Weights of a small mixture-of-experts language model, trained from scratch on English Wikipedia.
Size: vocabulary 8192, 45.3M parameters.
Experts: 288 SwiGLU neurons an expert, 1 pick a token.
Training: a variant of SOAP for the experts, 612M tokens, 4670 steps.
Below are experts of layer 4 (counted from 0) of a mixture-of-experts language model. Rows are named router (the router's row for the expert), gate (a neuron's input weights, with its number), up (a neuron's input weights, with its number) and show model dimensions 192-255. Each number is 128 + 24 x the weight over its row's rms, rounded and kept within 0 to 255.
After each expert's rows: a language model's description of what the expert responds to. This comes from a sample of Wikipedia text that the model never trained on.

# expert 4
router [ 95 159 131 103 152 132 116 153 120 166  99 124 137  88 139  98 154 103  90 133  99 139 195 107 140  85 120 140 135 154  99 133 118 147 164 112 146 127 143 137 116 163 105 126 110 110  87 112 140  96 108 144 167 149 135 101 162 141 106 119 120 113 115  96]
gate2 [109 167 108 130  92 127 109 141 130 123 100  97 116 165 134 100 158  88  91 137 151 131 128  91  74  62 168 142 115 124 128 165 126 157  93  97 129  91 113 124 133 119 110 112 126 156 136 132 141 114 120 101 167 110  91  81 129 117 119 124 135  98 139 147]
up2 [152 135 152 127 122 134 143 153 123  98 121 140 120 120 132  90  77 131 130 125 136 119 103 142 139 136 157 154 141 132 121 123 111 151 119 111 144 108 119  84 137 153 127 123 140 102 135 180 117 152  86 144 101 105 142 173  98 167 128 131 119 100  82 131]
gate3 [143  93 150 122 183 108 143 130 115 107 148 135 138 152 142 152 147  79 137 166 125 148 121 102 125 122 102  65 134 110 116 105 106 118 123 114 125 113 145 125 137 131  99 118  85 101  75 116 107 127 102 141  97 110  88 119 127 111 148 144 115 115 108  78]
up3 [113 127 124 127 136 144 139 184 181 125  77 138 106 115 133  90 132 120 139 124 125 155 145 131 131 180 127 148 125 143 171 142 149 124 166 106 157 149  81 166 129 147 132 159 109 139 127 154 117 120 116 102 170 146 113 131 165 165  95 116 111 156  79 184]
It responds to: Word-final pieces, mostly plural s, plus es, ers, ions, and endings inside names, as in Grissom, Anders, Wilkins.

# expert 7
router [131 119 141 117 110 130 103 130 175 140 119 139 116 111 105 154 129 127  93 105  78 110 147 128 158 124  58 139 108 150 130 112 136 176 148 108 127  89 160 104 128 158 121 135 140 126 105 133 126 106 148 151 144  92 134 103 113 136  85  96 159 123 136 141]
gate2 [110 139 104  91 167 125  93 120 120 114 128 135 118 170 109 149 149 107 117 118 115 154 138 126 165 139 143 119 185 140 120  52  91 107 136 117 105 134 115 149 148 158  89 115 143 107 128 149 133 114 180 109 101 112  88 129 142 117 150 157 131 102 111 139]
up2 [172  88 163 102 140 151 117 115 176  73  73 148 140  95 136 119 114 190  89 102  92 148  95 146  66  89 145 160  80  89 116 121 123 156 140 167 139 174 140 144 146 118 108 154 169 137 138  99 110  88 148 110 137 137 161 133 101 171 175  90 144  87 128 102]
gate3 [138 125 123 101 132  93 123 128 128 107 162 156 160 153 134 142 135 124 153 163 132 142 135 167 128 161 109 143 129 143 118  95  97 100 104 102 147 149 137 120 123 146 137  88 102 129 122 106 124 151  98 114  85 152 124 155 123 127 119 129 131 135 136 108]
up3 [119 149 161 135 131  88  98 141 125 147 141  88  96 115 131 111  71  90 137 138 135 123 181 121 156 166  87 105 140 115 116 142 125  97  91 135  96 109 155 132 181 138 149 102 137 143 100 139  89  98 132 122 110 128 130  92 157 113 140 116  76 116 101 144]
It responds to: Apostrophes and stems after prefixes such as re-, con-, ex- (re-op-en, re-uni-ted), plus infobox field words like Title, ISBN, Website.

# expert 14
router [106 101 139 144 141 134  98 141 154 134  97 113 157 121 149 166 149  99 161 116  84  97 145 101 129 144 141 169 129 150  99 127 118 143 153 114 128  75 144 120 117 136  82  81 111  63  95 103 150 157 127 105 130 153 107 132 135 150 113  85 139  89 128 148]
gate2 [140 150 122 147 141 128  92 117 164  96 111 129  97  52  78 127 137  94 131 184 104  71  92 112 133 125 127 141 159 124  86 147 164 105 123 131 137 144 117 112 116  96  77 119 138  71 148 166 158 122 126 150 110 120 105 112 131 106 126 154 182 152 188 154]
up2 [127 140 119 113 117 117 137 153 131 122 127 103 121  63  88 156 118 117 117 136  92  59  90 120 110 111 137 151 115 146  91 173 147 114 118 127 128 138 131  96 110  82 131 152 105 114 154 142 122 149 135 142 122 127 143 138 102  74 133 143 141 107 191 158]
gate3 [116 110 132 130 136 111 140 148 129  93 176 146 160 133 140 111 132 180 144 171  94 137 130 132 167 102 154 126 135 102 123 155 129 117 124 162 150 149 145 153 120 104  97 125 144 154 105 152  94  97 116  98 154 120  72 128 134 146 109 168 133 139 140 142]
up3 [145 104 104 113 134 124 145 129 121 144 163 182 102 142 149 113  76 112 143 136 119  91 142 149 138 133 132  74 133  97 139 135 151 126 136 138 119 138 122 144 136 139 112 104 162 140 160 120 126 145 127  81 180 104 140 145 122 150 105 153 115 130  93 131]
It responds to: Periods, commas, colons and semicolons ending sentences, clauses or list entries, plus decimal points and abbreviation dots like Ms. or i.e.

# expert 15
router [106 111 148 123 178 119 130 155 140 157  93 139 137  68 140 105 128 116  85 129 106 143 172 116 151 119 124 129 146 150 136 117 107 131 140  90 126  85 157 138  90 162  91 122 122  91 103 139 151 115 117 106 146 159 119 115 133 115  89  84 105  95 158 121]
gate2 [111 133 105  95 166 148 104 154 126 143 124 140 132 132  84  90  92 122 136 113 144 129  95 130 127 147 115 127  94 145 144 121 122 137  91 117 142  87 129 132 113 107  92 106 124 124  49 120 120 138 122 154 141 117 152 109  74 130 111 135 154 105 206 127]
up2 [111 142 109 152 162  92 102 104  88 129 121  96 146 101 123 129 106 151 132 159 142 180 112 155 159 154 143  96 117 147 134 102 155 143 116  91 118 118 122 109 130 126 126 126 171 141  89 105 158 129  81 124 182 141  87 121  95 153 134 131 142 117 133 156]
gate3 [106  97 140 119 164 143 114 143 121 169 113 147 158 141 131 139 147 145 120 170 125 162 121  84 104 118  94 117 100 112 133 164 134 149 124 157 151 136 143 106 114 148 109  84 104 122 181 130 127 125 134 121 156 173 138 162 154 128 162 125 121 137 137 114]
up3 [161 177 131 128 110 122 155 153 122 172 146 141  93 136 134 143 100 150  95  93  99 169 152 141  90 144 145 132 143 158 127 144 107 108 136  92  70 162 117 149 112 143 146 134 119 105 140  99 104 140 113 126 145 113 124 135 109 100 133 172 125 102 113 162]
It responds to: Capital letters inside country or team codes in sports result tables and lists, as in LT-U, CH-I, CZ-E, USA, DF.

# expert 9
router [117  99 175 114 120 129 126 149 127 122 100 179 154  76 147 101 152 135 100 134  70 102 164 108 167 139 104 138  88 150  95 160 111 155 152 123 177  87 152 115  92 121  89  90 119 112 116  94 172 140 122 154 141 131  99 100 133 119 102 108 119 119 119  87]
gate2 [106 125 128 156 146 104 132 128 129 125 156 179  60 158 138 114 142 110 159 162 113 140 120 143 123  99 139 115 121 120 143 129  93 137  98 140 138 105 104 130 157 105 154 128 142 139  89 114 115 129  95 127 212 125 150 152 120 139  82 131 155 111  65  97]
up2 [131 146 125 124 151 146  84  62 131 106 173 158  91 123 119 100  84 120 128 133  95 122  92 127 121  93 141 125 113  98 157  92 142 114 127 141 143 115 101 148 165 101 147 107 105 146  92 103 136 122 130 144 164 129 153 157 151 144 140 148 144 122  91 118]
gate3 [121 106 110 163 134 145 159 117 122 140 156 104 142 109 115 143 156 130 141 128 149 124 161 162 160  82 111 154 100 138 110 115 127  93 145 134 113 138 108 159 108 103 117 152 161 175 124 134 115 106 106 113 140 117 189 138 119  81 113 111 165 152 119  98]
up3 [153 128 111  80 139 104 144 111 150 146  79  65 121 123 153 126 113 149  96 125 145 106 136 107 150 191  98 132 100 130  97 112 112 109 156 162 110 147 153 118 135  87 151 123  88 131 100 135 110  93 115 102 165 128 152 137 119 117 158 135 123 123 163  95]
It responds to: First digits 1 and 2 that begin years and numbers, as in October 1-841, mid-1-980s, 20-2-1.

# expert 1
router [ 98  89 130 152 132 161 100 161 147 102 115 123 166  79 141 132 143 110  86 153 128 173 189 128 149 124 156  98 114 177  94 120 163 140 137 137 125 140 124 104 147 151 115 112  71 144 103  88 135  94 159 129 133 119 115 110 118 102 129 140 108 157 134 100]
gate2 [110 104 153 143 152 115  67 131 116  99  98 160 165 121 130 120 122 141 150 139 137 116 127 127 141 125 140 125 163 117 104 111 151 172 156 136  86 144 189 137 150 129 108 157 140 183 122 122 180 131 131 110 200 138 114 139 123 126 123 158 162 125 160 104]
up2 [ 85 135 129 153 136 138  94 134  89 152 162 126 100 111 149 111 135 147 183 153 154 143 123 135 136 151 142 141 145  83 142 139 127 155 132 143 106  66 129 111 140 102 153 137 153 159 107 124 123 120 140 119 133 138 125 155 148 122 190 101  94 126 120  99]
gate3 [ 98 130 143 124 151 133 120 178 125 127 150 142 133 142 124 169 127  96 118 161 146 177 159 125 134 155 115 145 114 112 126 117 113 152 158 150 113 116  98 125 106 141  68  99 159 114 166 150 116 124 147  91 104 120 115 170 162 120 156 147  92  94 167 160]
up3 [147 114 116  78 129 177 110 121 120 130  97  81 139 150 124  60 134 190 105 150 122 115 143 146 125 127 130 158  98 104 108 130 117 132  83  97 103  97 119 120 199 121 125 118 137  99 123 118 112 161 129 141  92 153 133 163 148 158 137  94 139 143 120 143]
It responds to: Word pieces inside longer words, often after a prefix piece and before a suffix, as in temp-er-ate, op-er-culum, ap-prop-riate.

# expert 2
router [104  96 138  86 122 162  88 145 172 137 121 151 161 126 183 132 132 120  92 126 112 145 172  94 134 108 144 155 134 137  77 161 107 132 154 116 124  92 138 140 109 145  95  82 103 140 101 113 146 116 108 121 140 121 112 103 130 111  74 131 133 159 134 114]
gate2 [108 135 127 108 114 141 114 116 120 124 150 139 107 151 126 150 181 112 128 115 155 128 139  84 122 116 141 153 131 129 158 130 135 111 152 136 141 132 116 125 126 113 113 113 108  98 111 166  97 107 158 124 144 128 113 140 107 150 139 102 117 117 130 121]
up2 [160 131 124 134 150 118 132 137 142 124 120 129 109 113 119  88 113 147 161 124 136 160 219  87 116 131 151 109 152 115 106  92  93 102 122 154 140 160 133 133 167 139 150  97 120  97 118 132 115 129 117 109 205 128  98 130 130  93 117  93 118 148  93 149]
gate3 [130 127 138 146 100 135 101 120 120 138 100 156 139 134  99 121  98 102 127 104 127 155 149 150 130 114  95 106 120 132 138  81 105  81 106 102  88  87 151 133 142 128 126 125 104 127 167 110 142 142 143 127 111 116 136  95 148 124 151 122 109 158 132 137]
up3 [ 46 109 124 134 145 157 184 120 112 104 162  86 136 116 143 165 145 181 146 147 138 117 133 153 123 118 178 119 157 142 129 127 141 154 140 161 129 132 117 124 155 106 158 138 165 153 124 150 125 147 187 162 156 123 107 164 134 109 149 132 111 125 143 167]
It responds to: Bare space tokens before numbers or words, and word-initial pieces like re, Re, co, C, H starting a longer word.

# expert 6
router [125 149 128 128 117 157 108 147 142 154  96 178 132  85 127  82 126 125 132 130 118 113 154 126 176 124 133 131 101 144  98 163 103 103 166 125 156 113 135 102  98 161 105 133 114  77  93 138 126  93  78 140 142 126  84 134 186 113  93  94 143  66 117 124]
gate2 [119 148 145 121 118 166 139 148  79 144  86 127 131  98 104 167 137 115 122 141 110 140 128 165 146 110 157  91 140 110 125 117 174 129 102 143 120 111 156 168 143 153 137  75 125  90 143  89 129 188 141 137 128  78 101 131  96 119 151 143 124 116 146 141]
up2 [ 97 129 118 119 119 144 148 132 113 178 112 136 128 164 161 116 117 103 104 129 117  99 151  65 112 145 143 134 102 116 145  88 137 134 121  75 103 143 137 122 125 132  96  99 127 139 132 148 137 118 115 117 155 125 100 131 163 146 135 140 142 169 175  85]
gate3 [152 119 148 163 103 129 110 134 145 164 137 134 101  83 143 138 124 164 139 134 124  98 183 162 144 117  98 137 128 138 161 142 105 109 151 141 118  93  82 139 101 156  74 153 168 122 109 121 157 159  99 126 147 124 127  78 148 138  99  81 118  95 106  97]
up3 [102 121 190 133  79 137 143 126 174 133 109 135 145 108 129 141 128 105 134 158 164 106 161 127  90 120  95 127 111 142 153 124 141 101 167 127 155 163 131 152 116  68  95 135 126 161 121 124 127 144 120 145 137 119 135  80 150 154  99 127 129 154 104 143]
It responds to: Verb endings ed, ing, ated, ly and whole past verbs like made, used, took, often after was, to or he.

# expert 3
router [134 108 156 106 153 131 114 152 141 122 141 130 150  40 172 117 158 124 130 159  73 129 183  96 164 109 141 122 106 155  79 163 132 158 149 109 130  91 140 145  81 124  92 106 100 125 121  96 157 138 123 162 141 136 114  94 136 112 118 106 134  96 126  99]
gate2 [128 144 143 137 123 100 119 145  84  96 150 152 132 151 142 111 100 118 140 166 114 129  83 124 114 134 131 132 146 111 154 135 146  98 114 100 175 175  97 125 151  87 105 168 100 145  95  81 143 152 154 153 103 123 125 141  94 150 150 109 159 126 170 135]
up2 [147 129 112 156 131  96  97 158  82 160 165 135 166 136 146  93 105 135 113 158 123 158 118 158 154 164  95 172 177 149 169 101 160 112 124  97 186 136 136 146 188 180  70 137 114 148  75 106 135 164 132 109  98 118 136 114 118 146 154  78 134 138 149 141]
gate3 [134 109 120 147 109 160 125 122 144  93 131 124 134 122 119  90 167 119 163  89 116 136 146 125 105 130 118 104 147 115 127 134 121 145 135  99 130 109 169 123 169 134 148 149 139 135 155  82 153 125 136 131 166 152 137 154 136 158 143 107 148  86 101 144]
up3 [109 143 133 151 143 141 137 100 142  79 130 106 127 153 158 107 140 152 156 139 131 118 164 119 118 145 132 155 126 115 108 124 124 132 132 112 123 131 198 172 121 162 102 124 115 106 162 114 153 105 136  96 147 149 126 114 138 104 146 147  92 108 144 165]
It responds to: Digits after the first digit of years and numbers, mostly 0, 9, 8, as in 2-0-18, 1-9-92, 159-0.

# expert 11
router [107 115 136 122 171 142 131 163 137 148  83 150 142 140 145  94 131 105 117 103 117 129 163  96 137 114 155 131 142 163 131 131 129 160 153  70 128  96 126 157 119 156  90 123 139  66 137 109 168 120  83 140 147  94 116 124 152 126  99 109 134 122 134 124]
gate2 [143 159  97 113 150 107 127 146 154 155  86  94 119 139  99 128 150 102 101 130 137 146 143 126 110 160  89 139 148 138 162 157 182 100 120 118 157 127 106  95 120 127  96 115  98  91 112 159 100 142 119  94 149 155 121 148 111 155 103 128  79 164  96 103]
up2 [171 155  82 131 107  56 106 114 121  68 161 120 174  89  99 153 152 189 125 111 108 140 124  70 108 115 131 134 121 170  97 109  97 103 122 142 128 151 159 142 137 155 139  81 122  93 101 124 108 134 166 146 159 121  81 159 114  85 155 127 145 123 122 124]
gate3 [129 154 154 135 143 149 148 160  97 120 111 124 110 104 100  89 121 154 151 111  96 146 138 137 135 147 135  79 134 140 119 131 128 155 170 141 138 126 120 146 107 153 134 125  97 140 129  97 150 155 115 134 106 109 130 148 143  90 138 136 131 143 143 111]
up3 [188 122 117 147 131 129 145  92 118 152 159 126 141 147 123 127 128 149 116 101 127 134 173 120 131 119 164  72 111 106 146 122 126 111 119 111  92  88 120 120 114 136 140 161 139 124 122 150 152 126 133 114 140 170 123 108 112 114 136 102 179 174 136 136]
It responds to: Prepositions after a noun or verb, before an article or name, such as of, in, to, by, listings in Connecticut.

# expert 13
router [122 141 159 121 133 100 115 169 125 166 136 157 129  88 163  78 165 125  83 125 102 129 149 112 142 143 135 143  91 154  87 126 130 134 138 119 151 108 153 114  83 139  71 108 124 117  81 106 140 126 147 119 157 142  79  97 125 127 107 118 167 109 136 123]
gate2 [153 137  72 152 128 149 128 109 161 136  86  97 140 102 114 153 108 149 161 178 111 133 105 105 151 129 128 126  88 146  93 120 161 136 134 110 123 132 164 145 110 135 143 141 141 107 132 146 117 131 146  95 106 124 112 119 107 100  93 158 160 154 119 147]
up2 [133 179 124 124  81 162 136 165 154 180 119 158 111 133 169 148 148 127  91 120 131 117 144 146 134 175 100 115 117 136 105 137 147 114 136 160 139  88 110 112 102 102  96 137 139 146  85 132 143 143 160 106  84 142 140 154 112 145 169 137 115 164 134 164]
gate3 [162 122 120 109 126 118 113 125 130  81  87 101 106 105 157 156 122 107 151  95 127 106 133 139 153 165 113 100 139  91 130 108 141 153 125 126  96 122 141 115 119 117 138  80 142 131 115 145 110 156 108 127  96 158 119 104 161  93 134 136 145 128 152 162]
up3 [ 96 125 134 131 119 168 116  85  95 168 161 139 177 176  93 105 179 117 121 121 111 124 152 100 137 168 116 149 110 165 164 151 121  80 118 159 146 122 111 199 118 172 163 106  99 112 135 179 130 138 121  92 154 102 133 180 151 173 142 144 129 128  84 155]
It responds to: Common nouns right after the, his or a, such as time, season, album, school, ceremony.

# expert 10
router [126 117 132 136 115  82 123 122 113 123 119 124 121  87 102 145 129 127  91 136  80 111 157 104 116 105 111  99  87 176 124 138  72 111 149 120 141 109 133  96 127 143 125 127 138 134 143 136 162 112  95 123 178 155 130 154 131 141  98  89 136 115 136 140]
gate2 [100 112 126 124 100 151 129 101 134 146 119 135 169 129 129 130 108 123 126 134 121 116 162 118 121 142 109 120 177 132 120 131 131 105 110 136 121  80 129 119 147 140 123 108 135  95 142 126 132  97 152  96  86 154  66 136 140 169 123 144  98 115 127 125]
up2 [142 161 142 138 151 147  78 162 137 154 159 117 125 164 121 147 167 125  56 170  83 167 171 121  98 136 123 119 137 103 123 127 148 132 119 125 153 108  95 118 162 108 150 134 134 107 103 153 178 135 114 106 109 108 137 136 139 129 127 128 143 183 130 116]
gate3 [102 135 127 114 166 127 104 170 131 139 123 155 131 136 148 149 122 123 130 139 142 143 142 110 139 137 143  85 128 125 130 121 134 116 133 141 135 128 148 148 134 117 154 126 157 138 130 139 155 122 113 132 151 108 109 161 164 145 111  90 145 114 159  98]
up3 [124 161 112 111 105 105  80 171 143 133 104 118 152 128 157 114 149 143 127 139 140 148 102 128 122 131 105 201 135 122 141  86 153 129 170 124 157 150 101 130 134 110  86 148 150 170 169 120 163 126 169 121 154 105  79 152 123 163  94 110 137  83 184 126]
It responds to: Short letter clusters inside proper names and rare words, such as th in Louth, z in Brozović, a in Alastair.

# expert 5
router [107 131 142 103 153 152 120 168 145 149  73 160 139 133 152 128 133 103  98  91  97 144 144 115 178 112 157 132 107 125 144 134 107 152 127 111 121 130 180 127  94 125 118  87 117 146  94  87 148 137 153 122 138 149 114  91 136 132  78  94 106  83 156  85]
gate2 [124 113 138 101 107 112 107 125 115 177 146 138 128 124 123 113 149 143 136 135  92 127 174 135 114 128  99 182 129 130 121 152 104  82 141 166 159 151  90 158 135 110  95 139 125 134 133 186 158 121 109 138 145 117 139 141 141 145 152  97  74  73 142 176]
up2 [145 112 150 124 146  95 105 102 119 141 165 124 137 122  98  87 148 178 125 192 150 130  80 118 107 128 104 110 100 143 162 136 112 123  96 119 138 142 179 148 125  91 131 133 102 125 107 126 151 114 109 133 117 107 128 158 107 149  90 132 100 136 141 113]
gate3 [164  92 121 110 105 145  87 129 129 104 137 128 129 147 195 124 197 131 127 113 124 151 136 130 132 109 135 151  80 153 143 144 153 112 135 151 160 165 130 144 144 115 105 126 140 120 133  98 122 150 151  92 127 117 125 144 138 123  96 113 104 110 135 122]
up3 [137 175 109  88 105  81 151  98 132 158 131 121 144 134 125 128 107 130 144 144 142 142 160 112 122 130 112 161 157 122  89 117 138 109  87 183 134 140 124 132 114 129 123 104 154 156 132 157 117 144 104 159 112 147 132 148 160 143 151 141 107 115 123 124]
It responds to: Opening parentheses, quotation marks, dashes and line breaks that start an aside, abbreviation or title, as in (NRK), (SEC), "Die.

# expert 8
router [128  93 138 143 180 108 116 155 111 146 130 109 125 131 132 148 149 163  76 124 129 131 160 106 126 167 130 190 153 147 102 135 152 130 141 114 173 113 154 111 126 152 115  98 112  83  96 112 140 132 156 175 122 144  97 152 143 144 135 121 131 134 121 112]
gate2 [165 112 116 109 182 142 120 146 123  91 100 120 109 131 167 135 156 162 181 132 131 132 129 205 132 106 128 112 126 119 156 115 111 131 117 151 110 126 114 140 119 142 147 150 121  85 116 105 112 117 149 125 121 129 170 103 144 120 117 128 116 122 139 150]
up2 [130 158 148 166 170  90 177 154 125  80 156 124 141 139 114 118 143 127 132  96  94  99 100  99 152 137 112 157 139  81 135 128 118 108 194 155 132 110 123 139 142 141 104 130 115 165 187 136 174 134 144 126 103 121 121 127 146 130 123 108 115 117 102 106]
gate3 [165  97 159 111 151 125 137 132 102  99  95 127 148  89 153 134 110 146  82 159 182 134 127 101 204 149 140 132 148 136 139 118 130 132 146 142 151  75 154  98 109 133 145 137 124 135 129 129 129 107 128 148 119 108 138 136 102 165 152 167 139 127 130 156]
up3 [101 102 126 102 107 155 118 165 105 105 155 101 140  91 144 115 107 146 165 110 167 177 125 137 136 147 127 148 127 122  64 114 151 159 107 115 128  98 128  60 110 132 158  99 149 106 148 111 108  97 107 135 106 133 130 150 123 145 101 111 165  81 138  92]
It responds to: Line breaks ending table rows and list items, plus == heading markers, table divider rows, and name pieces like de in Rajdeep.

# expert 12
router [126 134 157 147 146 116  76 173 155 144  99 168 147 125 165 146 142 115 123  95 120 117 156 121 144 131 152 147 102 143  72 127 102 155 164 119 162 127 177 132 117 106 104  73 125  73 109  99 145 123 107 140 131 139 131 121 124 108  70  98 101  89 126  84]
gate2 [136  63 146 156 113 114 156 149 124 100 138 148 120  91 121 102 157 170 165 133 127 116  85 133  97 114 119 134 102 148 170 136 112 138 130 154 115 112 160 157 142 207 110 112 135 126 108 175 107  79 198 114 161 131 165  94 116 129 118 153 142 144 131 121]
up2 [123 172 103 168 130 150 123  95 130 180 129 120 114 161 142 129 142 127 139 138 115 116 121  84 110 103 136 122 160 141 122 117 133 105 164 141 126 118 114 136 148  86 131 145 123 128 150 110 127 170  98  76 141  99 122 160 154 147 133 106 132 177  81 156]
gate3 [129 122 140 177 148 146 190 113  80 130 142 110 108 130  76 140 140 119 136 118 115 105 205 139 162 108 102 110 128 111 111 114 139 114 136 160 125 100  98 126 142 101 119  90 131 104 120 133 140 103 188 124 137 109 112 139 113 111 159 133 142 169 133 152]
up3 [108 144 158 112 149 119  91 116 165 130 129 156 132  93 162 137 131 138 146 143 149 135 111 133 137 119 158 108 142 163 136 144 157 161 122 108 164 140 126  84 108 141 123 154 121 143 138 127 119 129  92 120 118 128 146  91 134 156  97 126 160 124 120  89]
It responds to: Pipe separators between table cells, bullet points in infobox lists, and auxiliary verbs like has, had, can, could after a subject.

# expert 0
router [115 116 179 143 138  93 110 137 134 150 134 150 124  99 174 129 136 131  51 109 116 142 141 101 186 119 159 154 134 163  94 137 118 126 136 101 153  74 141 117 149 144 101 131  85  90 117 116 153 144 133 116 152 168  89  99 105 154  95 122 139  98 137 130]
gate2 [ 88 139 128 157 178 154 136 103 143 111 144 114 131  87 115  88 111 147 144 124  93 143 158 121 144  92 138 114 111 122 153 119 120 138 132 146 164  75 137 159  99 121 130 144 130 150 103  90 116 193  91 145 136 127 169 132  93 125 103  99 114 120 128 150]
up2 [149 134 117 148  85  64 125 120 187 132 125 130 136 105 160 132 159 152 114 117  83 134 157 114 125 131 157 111 141 121  77 112 136 112 124 110 121 117 127 114 151 100 121 140 144 122 110 167 134 147 127 110 121 127 116 140 144 158 136 120 136 128 160 100]
gate3 [119 129 160 125 125 172 137 123  80 139 167 123 122 106  92 113 158 144 126 148 143 115 124 145 110 126 152 115 161 185 170 139  89 127 192 120 107 114 105 128  87 169 117 128 101 116  88 181 111 136 114 157 134 145 131 125 169 152 127 118  66 141  87 120]
up3 [105 126 161 128 117 147 114 120 135 135  84 129 125 106 115 140 179 127 132 151 124  87 140  94 147 137 117 105 101 147 152 120  88 129 163 152 159 100 125  87 119 106 147 128 124 113 124 173 162 108 189 123 161 132 179 125 156 115 102 129  59 164  87 113]
It responds to: Common function words and counting words in running prose, such as and, the, a, or, first, one, most, other.